Below are experts of layer 8 (counted from 0) of a mixture-of-experts language model. Rows are named up (a neuron's input weights, with its number) and show model dimensions 32-63. Each number is 200 + 20 x the weight over its row's rms, rounded and kept within 0 to 999.
Before each expert's rows: a language model's description of what the expert responds to. This comes from a sample of Wikipedia text that the model never trained on.

# expert 16
What it handles: Mid-word syllable pieces. Short word pieces right after an opening letter, often a capital in names or rare words, such as C-as-cante, c-are-taker, c-ross.
up0,178,214,177,205,210,184,188,200,208,189,191,204,168,197,195,185,226,136,203,176,207,151,191,194,192,195,235,163,196,201,207,191
up1,230,185,198,189,195,190,201,208,178,183,203,195,168,181,185,193,209,197,199,205,214,219,184,206,233,176,186,176,202,214,193,230
up2,217,175,239,215,248,210,149,170,213,219,201,172,179,213,203,174,213,202,235,208,178,191,175,222,198,187,202,228,152,197,222,209
up3,185,213,199,199,166,205,179,202,206,189,221,193,173,222,181,188,219,210,173,180,212,178,214,214,244,165,187,174,209,221,215,219
up4,196,214,204,184,186,203,160,214,210,175,201,178,196,188,212,218,177,195,194,166,186,193,188,182,214,221,172,200,173,198,237,203
up5,173,235,185,204,191,189,164,200,151,173,228,176,218,183,230,204,201,219,151,201,238,196,216,218,220,192,208,216,194,224,179,182
up6,203,183,199,191,164,213,165,203,174,215,206,170,179,174,192,181,175,189,212,198,217,220,188,181,165,175,209,216,160,206,193,197
up7,152,197,201,168,200,208,173,180,210,228,196,169,204,174,209,227,189,193,195,210,141,235,179,211,181,196,228,176,198,207,185,225
up8,224,215,213,175,182,206,195,219,169,172,207,208,187,205,220,154,212,220,200,231,194,196,201,187,222,168,155,217,208,222,186,195
up9,202,218,203,147,173,214,184,186,230,246,246,170,216,187,197,227,216,200,187,195,201,190,168,184,207,190,192,210,210,218,207,227
up10,173,202,201,182,210,192,212,228,237,234,188,195,212,217,232,170,191,165,209,218,165,213,197,213,171,228,231,174,204,207,189,207
up11,191,191,197,202,175,171,199,192,244,199,199,170,222,190,208,212,212,213,193,223,206,204,210,204,227,195,191,212,214,156,201,186
up12,223,171,237,185,207,192,200,195,178,215,221,193,169,202,220,156,200,233,182,166,220,197,196,180,216,192,234,174,200,167,166,166
up13,223,228,176,235,177,199,170,195,233,214,220,218,232,178,196,225,201,169,184,221,180,196,193,193,167,178,215,196,214,172,224,169
up14,195,174,167,155,167,226,221,178,190,209,186,230,235,200,205,227,192,180,214,218,203,181,199,207,195,189,163,204,205,203,188,193
up15,188,212,187,168,191,226,192,167,193,204,153,192,214,192,238,182,204,186,216,231,206,227,206,225,166,187,239,214,217,192,188,205
up16,187,181,223,199,220,196,192,187,198,205,203,197,176,203,245,214,220,190,206,173,226,208,234,202,192,182,216,164,249,238,173,189
up17,193,170,191,210,176,206,200,176,194,202,199,209,214,172,209,192,205,173,194,198,231,203,182,232,204,182,184,178,238,216,191,200
up18,190,187,184,194,197,195,213,214,201,203,226,208,226,222,226,211,217,179,186,192,202,194,159,196,197,221,233,196,231,231,193,183
up19,216,183,207,156,220,225,197,187,204,206,252,192,189,178,219,212,197,199,204,221,189,213,211,200,168,204,190,238,184,200,186,213
up20,217,225,184,196,188,221,172,171,217,220,190,198,189,215,228,208,232,178,190,193,214,199,240,192,177,209,221,195,204,177,163,206
up21,190,217,193,197,199,231,192,186,235,237,181,209,184,215,213,195,203,194,215,182,208,189,199,195,208,193,215,210,221,199,188,193
up22,186,201,189,219,224,210,180,199,206,205,199,215,200,229,205,195,195,164,212,208,197,195,212,208,179,201,210,226,246,158,178,212
up23,201,228,188,203,189,240,226,217,205,205,198,204,188,202,178,198,243,191,181,184,183,216,170,225,166,168,194,240,197,247,211,212
up24,215,184,204,214,216,197,221,171,199,197,231,226,215,201,206,161,155,180,159,214,221,214,199,205,183,244,210,214,215,209,166,154
up25,193,192,224,216,168,195,179,219,211,175,206,186,194,185,187,205,229,238,218,204,142,205,199,190,190,199,215,187,172,184,200,217
up26,219,189,222,236,212,224,154,212,177,228,189,181,202,197,219,211,202,173,198,179,198,184,205,218,196,197,246,193,202,173,236,197
up27,205,218,228,186,182,194,198,184,195,218,156,203,233,192,204,212,158,179,187,200,182,219,177,158,189,198,202,189,239,213,193,192
up28,217,198,219,245,190,232,171,228,203,238,187,185,233,216,207,197,170,173,194,216,231,171,181,225,175,194,197,207,198,205,215,160
up29,188,227,235,159,207,219,150,200,227,220,221,220,189,183,195,193,211,185,177,181,218,155,179,229,199,179,216,213,213,239,213,210
up30,192,212,202,190,191,189,211,217,211,206,175,202,188,186,209,170,203,207,231,200,180,225,165,223,206,188,193,189,173,221,210,242
up31,177,224,157,191,227,167,198,222,199,175,239,223,202,202,226,203,160,207,224,165,152,183,178,167,180,219,204,177,244,212,210,192
up32,207,246,183,207,198,206,160,221,173,202,208,194,191,204,197,187,218,196,216,181,192,265,224,201,192,208,225,178,174,202,189,211
up33,195,201,212,193,254,227,173,149,174,204,234,211,205,199,243,173,191,207,185,216,229,225,191,195,198,201,195,212,186,221,196,190
up34,223,175,176,200,219,204,186,182,212,211,196,208,204,223,201,181,181,204,194,160,226,201,233,196,196,191,233,218,211,198,220,195
up35,183,215,196,223,196,205,199,223,220,199,204,188,213,191,183,195,202,158,211,188,180,202,189,180,198,200,176,192,226,185,193,246
up36,259,206,206,214,225,199,191,172,190,218,218,193,211,226,202,220,186,178,244,188,182,233,225,177,147,197,210,239,194,203,205,202
up37,221,216,180,214,181,226,172,238,202,179,173,227,188,185,207,218,210,196,201,211,215,213,196,218,206,192,174,219,236,193,181,167
up38,207,184,259,181,180,196,199,198,201,192,217,180,189,201,211,167,202,190,216,210,209,177,221,202,202,199,186,214,174,222,248,235
up39,198,220,208,167,209,182,190,164,218,172,216,213,196,181,185,241,211,191,195,169,201,168,185,177,211,215,174,177,199,208,231,183
up40,181,188,198,221,135,223,181,197,154,198,209,205,195,193,178,184,193,191,208,212,219,212,209,180,207,188,226,202,170,196,217,191
up41,221,183,221,179,164,203,195,174,177,201,231,216,219,232,201,171,205,199,236,205,195,196,161,191,212,194,188,208,194,213,193,210
up42,208,173,220,230,245,180,191,177,174,224,178,206,201,208,198,191,189,190,192,155,183,205,194,219,175,207,187,172,186,193,196,224
up43,180,184,176,176,191,173,224,175,224,166,226,152,199,177,241,173,184,224,172,231,208,190,182,205,161,187,186,187,240,196,192,223
up44,237,210,170,193,210,222,182,186,187,214,186,195,237,183,195,166,204,181,227,203,221,239,199,213,209,230,235,231,183,203,208,181
up45,190,214,194,213,201,228,185,179,216,195,231,142,190,179,229,174,194,201,209,202,215,191,224,177,198,212,215,178,205,253,190,223
up46,224,190,202,201,208,189,204,201,233,200,177,217,209,242,225,174,226,183,163,170,222,205,185,202,191,196,177,164,184,200,208,208
up47,186,204,187,227,172,204,197,192,229,199,197,171,188,210,199,192,189,188,202,163,205,213,229,197,235,186,206,169,191,204,178,189
up48,202,198,185,204,193,237,170,198,218,195,204,191,215,215,238,213,206,175,198,209,179,219,208,239,202,223,200,206,256,209,205,181
up49,232,184,182,210,210,191,225,199,185,227,165,228,182,194,210,200,203,185,181,221,178,202,192,207,183,167,223,152,203,219,176,192
up50,209,180,191,183,182,239,199,172,200,195,246,184,197,211,180,199,209,209,196,217,226,176,218,225,219,177,184,201,171,187,166,230
up51,204,235,218,222,200,211,160,191,200,201,191,204,214,164,216,211,194,196,190,175,179,218,196,227,202,189,212,200,212,225,198,184
up52,191,204,211,170,178,179,186,183,200,200,183,190,193,183,191,197,185,195,207,222,213,212,181,216,143,202,216,213,238,204,210,194
up53,168,214,242,228,166,177,178,209,193,235,204,213,170,201,235,194,190,181,208,223,182,173,196,204,231,183,168,167,209,189,192,212
up54,220,217,232,153,193,209,158,192,220,240,184,171,201,179,214,220,211,204,241,195,167,216,214,180,184,180,167,210,209,225,194,176
up55,169,186,204,184,183,195,171,209,176,173,201,224,196,219,222,223,211,179,216,192,198,177,214,208,189,199,231,173,201,221,192,208
up56,223,170,216,190,167,225,205,196,211,195,180,168,187,208,223,178,213,193,232,195,236,209,177,226,214,218,211,244,194,196,166,217
up57,190,195,196,217,173,193,172,175,232,200,221,227,176,198,204,190,202,211,239,199,227,184,236,197,218,191,209,222,164,245,213,215
up58,199,231,193,174,200,184,231,198,212,220,186,210,218,197,174,212,177,191,198,210,231,190,218,200,196,174,213,219,193,203,209,208
up59,207,235,200,194,219,205,205,196,180,205,202,192,182,218,182,182,192,194,192,249,184,177,199,231,224,199,217,179,205,255,205,202
up60,229,185,175,229,179,176,200,210,222,214,204,218,193,145,257,181,192,202,191,186,222,218,183,206,190,188,207,223,196,199,221,197
up61,209,213,221,223,167,199,172,172,192,225,210,172,236,202,210,164,193,197,211,159,164,194,187,183,190,151,200,142,227,224,183,214
up62,211,146,207,187,189,222,231,180,207,208,222,172,152,226,226,194,186,201,208,218,207,215,199,177,202,204,200,206,231,203,188,222
up63,212,197,212,214,212,217,206,145,178,217,200,206,161,207,200,169,196,184,202,189,213,202,191,165,182,173,223,199,189,174,179,200
up64,208,182,182,212,170,194,177,163,192,234,191,167,202,154,190,177,212,182,169,224,193,196,176,216,177,218,203,187,225,218,177,197
up65,213,210,185,223,187,208,170,205,214,217,210,197,175,212,177,187,209,204,209,215,190,187,225,196,249,152,210,208,196,208,192,184
up66,195,208,214,170,147,209,203,163,212,236,160,176,224,190,193,214,186,204,221,198,209,243,196,203,203,181,161,202,190,173,190,181
up67,179,202,230,223,154,181,171,191,199,213,202,214,172,185,204,172,177,187,201,192,173,207,175,192,160,213,188,227,217,210,200,201
up68,212,227,214,196,183,221,174,155,173,198,194,192,229,217,221,189,221,195,225,202,201,219,213,206,147,183,182,166,183,180,197,186
up69,199,195,194,207,170,210,194,203,186,191,212,189,187,195,185,207,196,234,220,159,204,209,196,193,188,164,188,162,210,187,209,162
up70,182,177,192,174,215,210,190,228,171,214,190,160,215,218,231,192,226,201,167,217,180,177,185,233,208,236,191,222,204,213,197,171
up71,187,223,187,216,187,181,139,178,150,227,214,190,209,187,204,196,227,199,187,203,204,209,216,198,192,249,214,189,201,195,205,198
up72,213,221,195,225,172,210,191,196,208,197,194,173,185,204,176,157,215,197,217,182,198,163,199,181,194,229,195,180,241,180,176,190
up73,156,217,222,197,186,165,180,227,199,173,224,200,215,179,205,182,191,165,208,201,208,178,168,211,144,201,202,183,195,235,213,187
up74,196,212,169,216,196,206,164,214,183,194,197,210,249,170,229,134,219,199,219,169,192,209,203,216,170,221,211,216,185,192,217,183
up75,196,207,207,200,194,239,223,227,176,212,187,208,199,186,192,160,206,187,188,235,199,202,171,203,171,196,192,194,213,179,169,218
up76,206,223,214,202,180,248,202,196,178,197,199,219,211,197,192,194,214,173,204,197,166,221,219,211,207,181,196,188,181,198,256,187
up77,200,182,185,181,214,201,198,211,165,245,206,220,217,230,224,168,211,200,169,189,178,207,223,183,194,171,185,216,218,176,222,193
up78,177,185,178,197,193,235,216,169,206,234,216,167,174,205,207,197,208,219,217,210,183,210,205,204,174,187,185,221,206,190,211,201
up79,172,210,198,188,151,217,200,187,190,192,202,212,170,229,187,195,240,188,193,192,199,176,200,245,175,167,242,204,186,205,236,197
up80,164,230,170,166,217,173,193,217,206,189,217,167,240,225,199,194,212,189,231,180,198,214,188,226,173,195,166,228,195,219,210,223
up81,181,200,257,199,150,217,165,202,222,213,192,236,198,196,229,181,214,197,220,172,186,211,197,206,224,188,219,200,210,203,182,194
up82,190,172,215,189,182,226,244,186,236,215,149,182,225,202,215,211,195,206,216,175,193,214,220,175,217,198,224,212,212,205,170,200
up83,206,188,220,208,192,205,193,193,184,219,194,199,183,198,190,209,226,179,177,204,208,199,153,183,185,180,191,195,216,215,214,185
up84,189,183,214,222,152,192,149,208,192,227,193,158,217,211,207,200,213,183,219,192,207,227,152,192,220,187,177,192,225,210,184,168
up85,203,201,230,193,170,230,183,202,246,204,140,244,202,198,217,176,196,198,191,222,211,179,211,175,137,221,214,205,226,199,207,202
up86,193,231,214,223,201,228,208,178,219,216,211,221,196,208,198,199,176,241,188,201,190,203,163,239,172,200,193,215,200,220,185,182
up87,192,180,224,181,201,205,241,204,195,195,187,167,198,201,212,218,181,185,183,173,185,205,196,213,209,223,217,177,178,211,197,163
up88,168,231,192,223,202,214,219,186,185,227,193,209,146,196,205,199,220,202,215,198,202,201,200,194,184,183,188,207,213,227,188,197
up89,183,185,194,180,195,169,182,224,234,236,198,177,221,199,204,218,204,241,211,187,154,201,189,200,165,231,204,212,198,198,163,207
up90,201,227,193,220,191,192,186,140,172,209,220,190,227,206,231,173,197,207,227,206,197,180,188,196,195,179,191,158,229,184,197,244
up91,215,199,205,152,212,258,161,201,210,208,183,191,199,167,182,200,226,196,233,208,194,195,208,206,192,236,231,191,202,201,201,193
up92,198,181,180,204,177,233,171,207,228,193,205,175,206,210,210,165,185,213,183,201,215,168,192,189,196,213,186,192,206,208,197,168
up93,168,172,224,165,150,216,206,223,203,201,210,196,184,159,194,202,231,217,206,224,200,203,211,206,163,224,189,179,197,183,193,181
up94,225,212,164,174,218,204,193,229,219,208,181,186,201,234,183,193,225,182,192,161,215,217,213,180,189,210,196,184,245,205,169,190
up95,195,214,206,222,167,235,147,191,206,232,203,180,225,216,220,204,206,203,177,195,207,207,193,219,165,253,188,209,187,169,179,193
up96,220,197,185,180,175,211,173,223,223,200,190,228,210,228,216,190,218,179,218,218,212,174,185,201,186,195,204,216,184,193,175,184
up97,217,224,217,193,208,208,193,174,183,197,204,171,219,208,209,193,238,212,204,153,190,197,174,197,157,193,223,191,197,166,218,189
up98,184,176,171,234,200,192,202,224,208,204,206,178,190,194,202,226,173,174,178,190,181,195,170,158,235,196,196,206,190,221,210,201
up99,188,203,199,224,172,176,196,214,204,201,163,205,176,178,224,208,196,179,203,200,183,211,206,206,191,233,211,187,218,190,182,218
up100,199,169,194,209,201,212,217,208,217,209,190,199,197,216,195,238,230,192,152,209,214,204,193,187,182,189,239,189,186,216,212,209
up101,199,219,151,207,167,221,196,216,195,192,223,199,192,205,229,192,178,202,175,206,242,201,239,220,175,189,210,227,197,199,211,201
up102,201,184,173,205,178,193,165,217,197,212,182,210,174,262,213,209,252,182,210,223,180,214,190,228,187,222,206,213,237,181,197,193
up103,197,203,182,169,172,213,220,208,198,228,197,166,178,219,193,213,223,171,173,196,203,212,177,206,243,217,232,199,203,189,220,210
up104,209,165,197,200,174,185,235,188,192,212,184,191,206,211,191,186,219,175,192,193,224,171,204,174,212,209,198,221,204,219,189,177
up105,196,194,231,208,192,201,191,184,201,169,188,208,181,249,224,184,204,169,203,192,188,240,189,218,203,231,189,214,202,201,215,196
up106,172,184,202,198,171,190,198,202,207,197,232,247,177,185,208,169,219,212,238,212,222,192,195,225,191,195,206,230,224,205,212,216
up107,197,206,197,206,171,199,194,215,176,225,217,215,191,201,194,198,174,194,239,149,239,213,190,237,181,204,197,204,230,188,199,226
up108,213,186,198,213,224,170,219,210,165,222,185,184,221,216,217,171,190,198,218,202,209,210,177,201,221,183,230,199,193,207,195,216
up109,210,194,179,193,191,235,188,177,199,223,228,208,221,204,196,184,174,195,191,208,232,205,155,198,181,208,214,217,196,178,182,177
up110,210,163,181,182,197,191,203,211,175,218,201,180,227,185,226,163,203,178,205,214,190,183,160,171,210,214,246,197,211,176,190,235
up111,207,192,209,191,187,221,194,196,230,214,217,188,211,187,239,184,201,187,189,210,151,197,155,197,205,191,201,182,211,212,228,178
up112,204,246,193,198,203,199,189,213,183,200,231,171,215,173,212,214,196,185,223,209,222,209,166,178,171,192,234,187,186,188,190,177
up113,196,195,167,192,205,246,224,173,190,203,209,179,199,205,233,136,201,199,212,200,154,231,211,185,189,173,193,231,181,214,194,213
up114,190,182,221,201,196,213,200,201,217,207,210,217,188,164,222,185,231,217,221,195,212,203,172,245,196,152,216,177,222,223,196,219
up115,195,212,213,177,194,194,160,218,191,218,201,214,176,191,223,165,209,176,213,191,188,235,187,195,205,217,196,178,221,189,238,210
up116,214,198,225,207,201,176,199,192,197,218,195,207,207,198,219,198,173,206,236,208,210,198,201,223,163,182,220,231,152,202,223,198
up117,179,226,216,215,195,222,202,183,205,224,180,165,201,181,234,168,237,194,198,173,192,211,222,223,213,201,177,187,216,216,218,212
up118,217,193,226,191,226,201,201,174,233,236,206,169,205,167,201,224,172,195,216,172,201,229,182,190,204,223,183,162,222,218,201,185
up119,197,225,209,179,173,195,170,194,186,179,222,201,210,207,212,177,224,204,218,195,217,194,187,183,192,187,177,197,232,199,173,214
up120,204,211,150,214,194,191,218,163,219,220,185,223,201,205,203,209,236,191,210,195,196,203,218,171,163,199,209,179,183,211,238,209
up121,173,211,217,194,175,235,180,199,189,190,228,187,223,187,238,213,198,191,182,190,195,180,200,219,186,195,215,178,228,198,218,218
up122,218,188,183,189,191,206,168,195,223,195,215,182,180,213,208,204,177,224,193,242,206,196,182,213,205,217,159,186,178,199,191,194
up123,221,225,207,209,178,170,193,209,246,196,198,193,205,191,200,183,209,180,213,192,197,188,183,192,211,197,198,189,227,173,214,214
up124,206,178,242,204,224,202,181,201,188,211,202,205,206,136,197,208,183,167,209,226,209,193,191,220,187,193,247,210,214,220,169,222
up125,198,202,193,154,170,232,176,203,208,183,208,205,169,149,183,160,206,219,232,213,206,231,191,211,166,159,204,195,198,213,224,183
up126,192,145,209,223,209,211,179,190,172,184,172,210,217,223,201,188,197,191,231,199,194,221,187,223,197,210,178,205,238,205,200,210
up127,219,203,189,197,169,217,192,180,200,219,217,226,171,224,219,224,207,186,207,179,201,189,222,175,204,186,182,231,186,208,189,180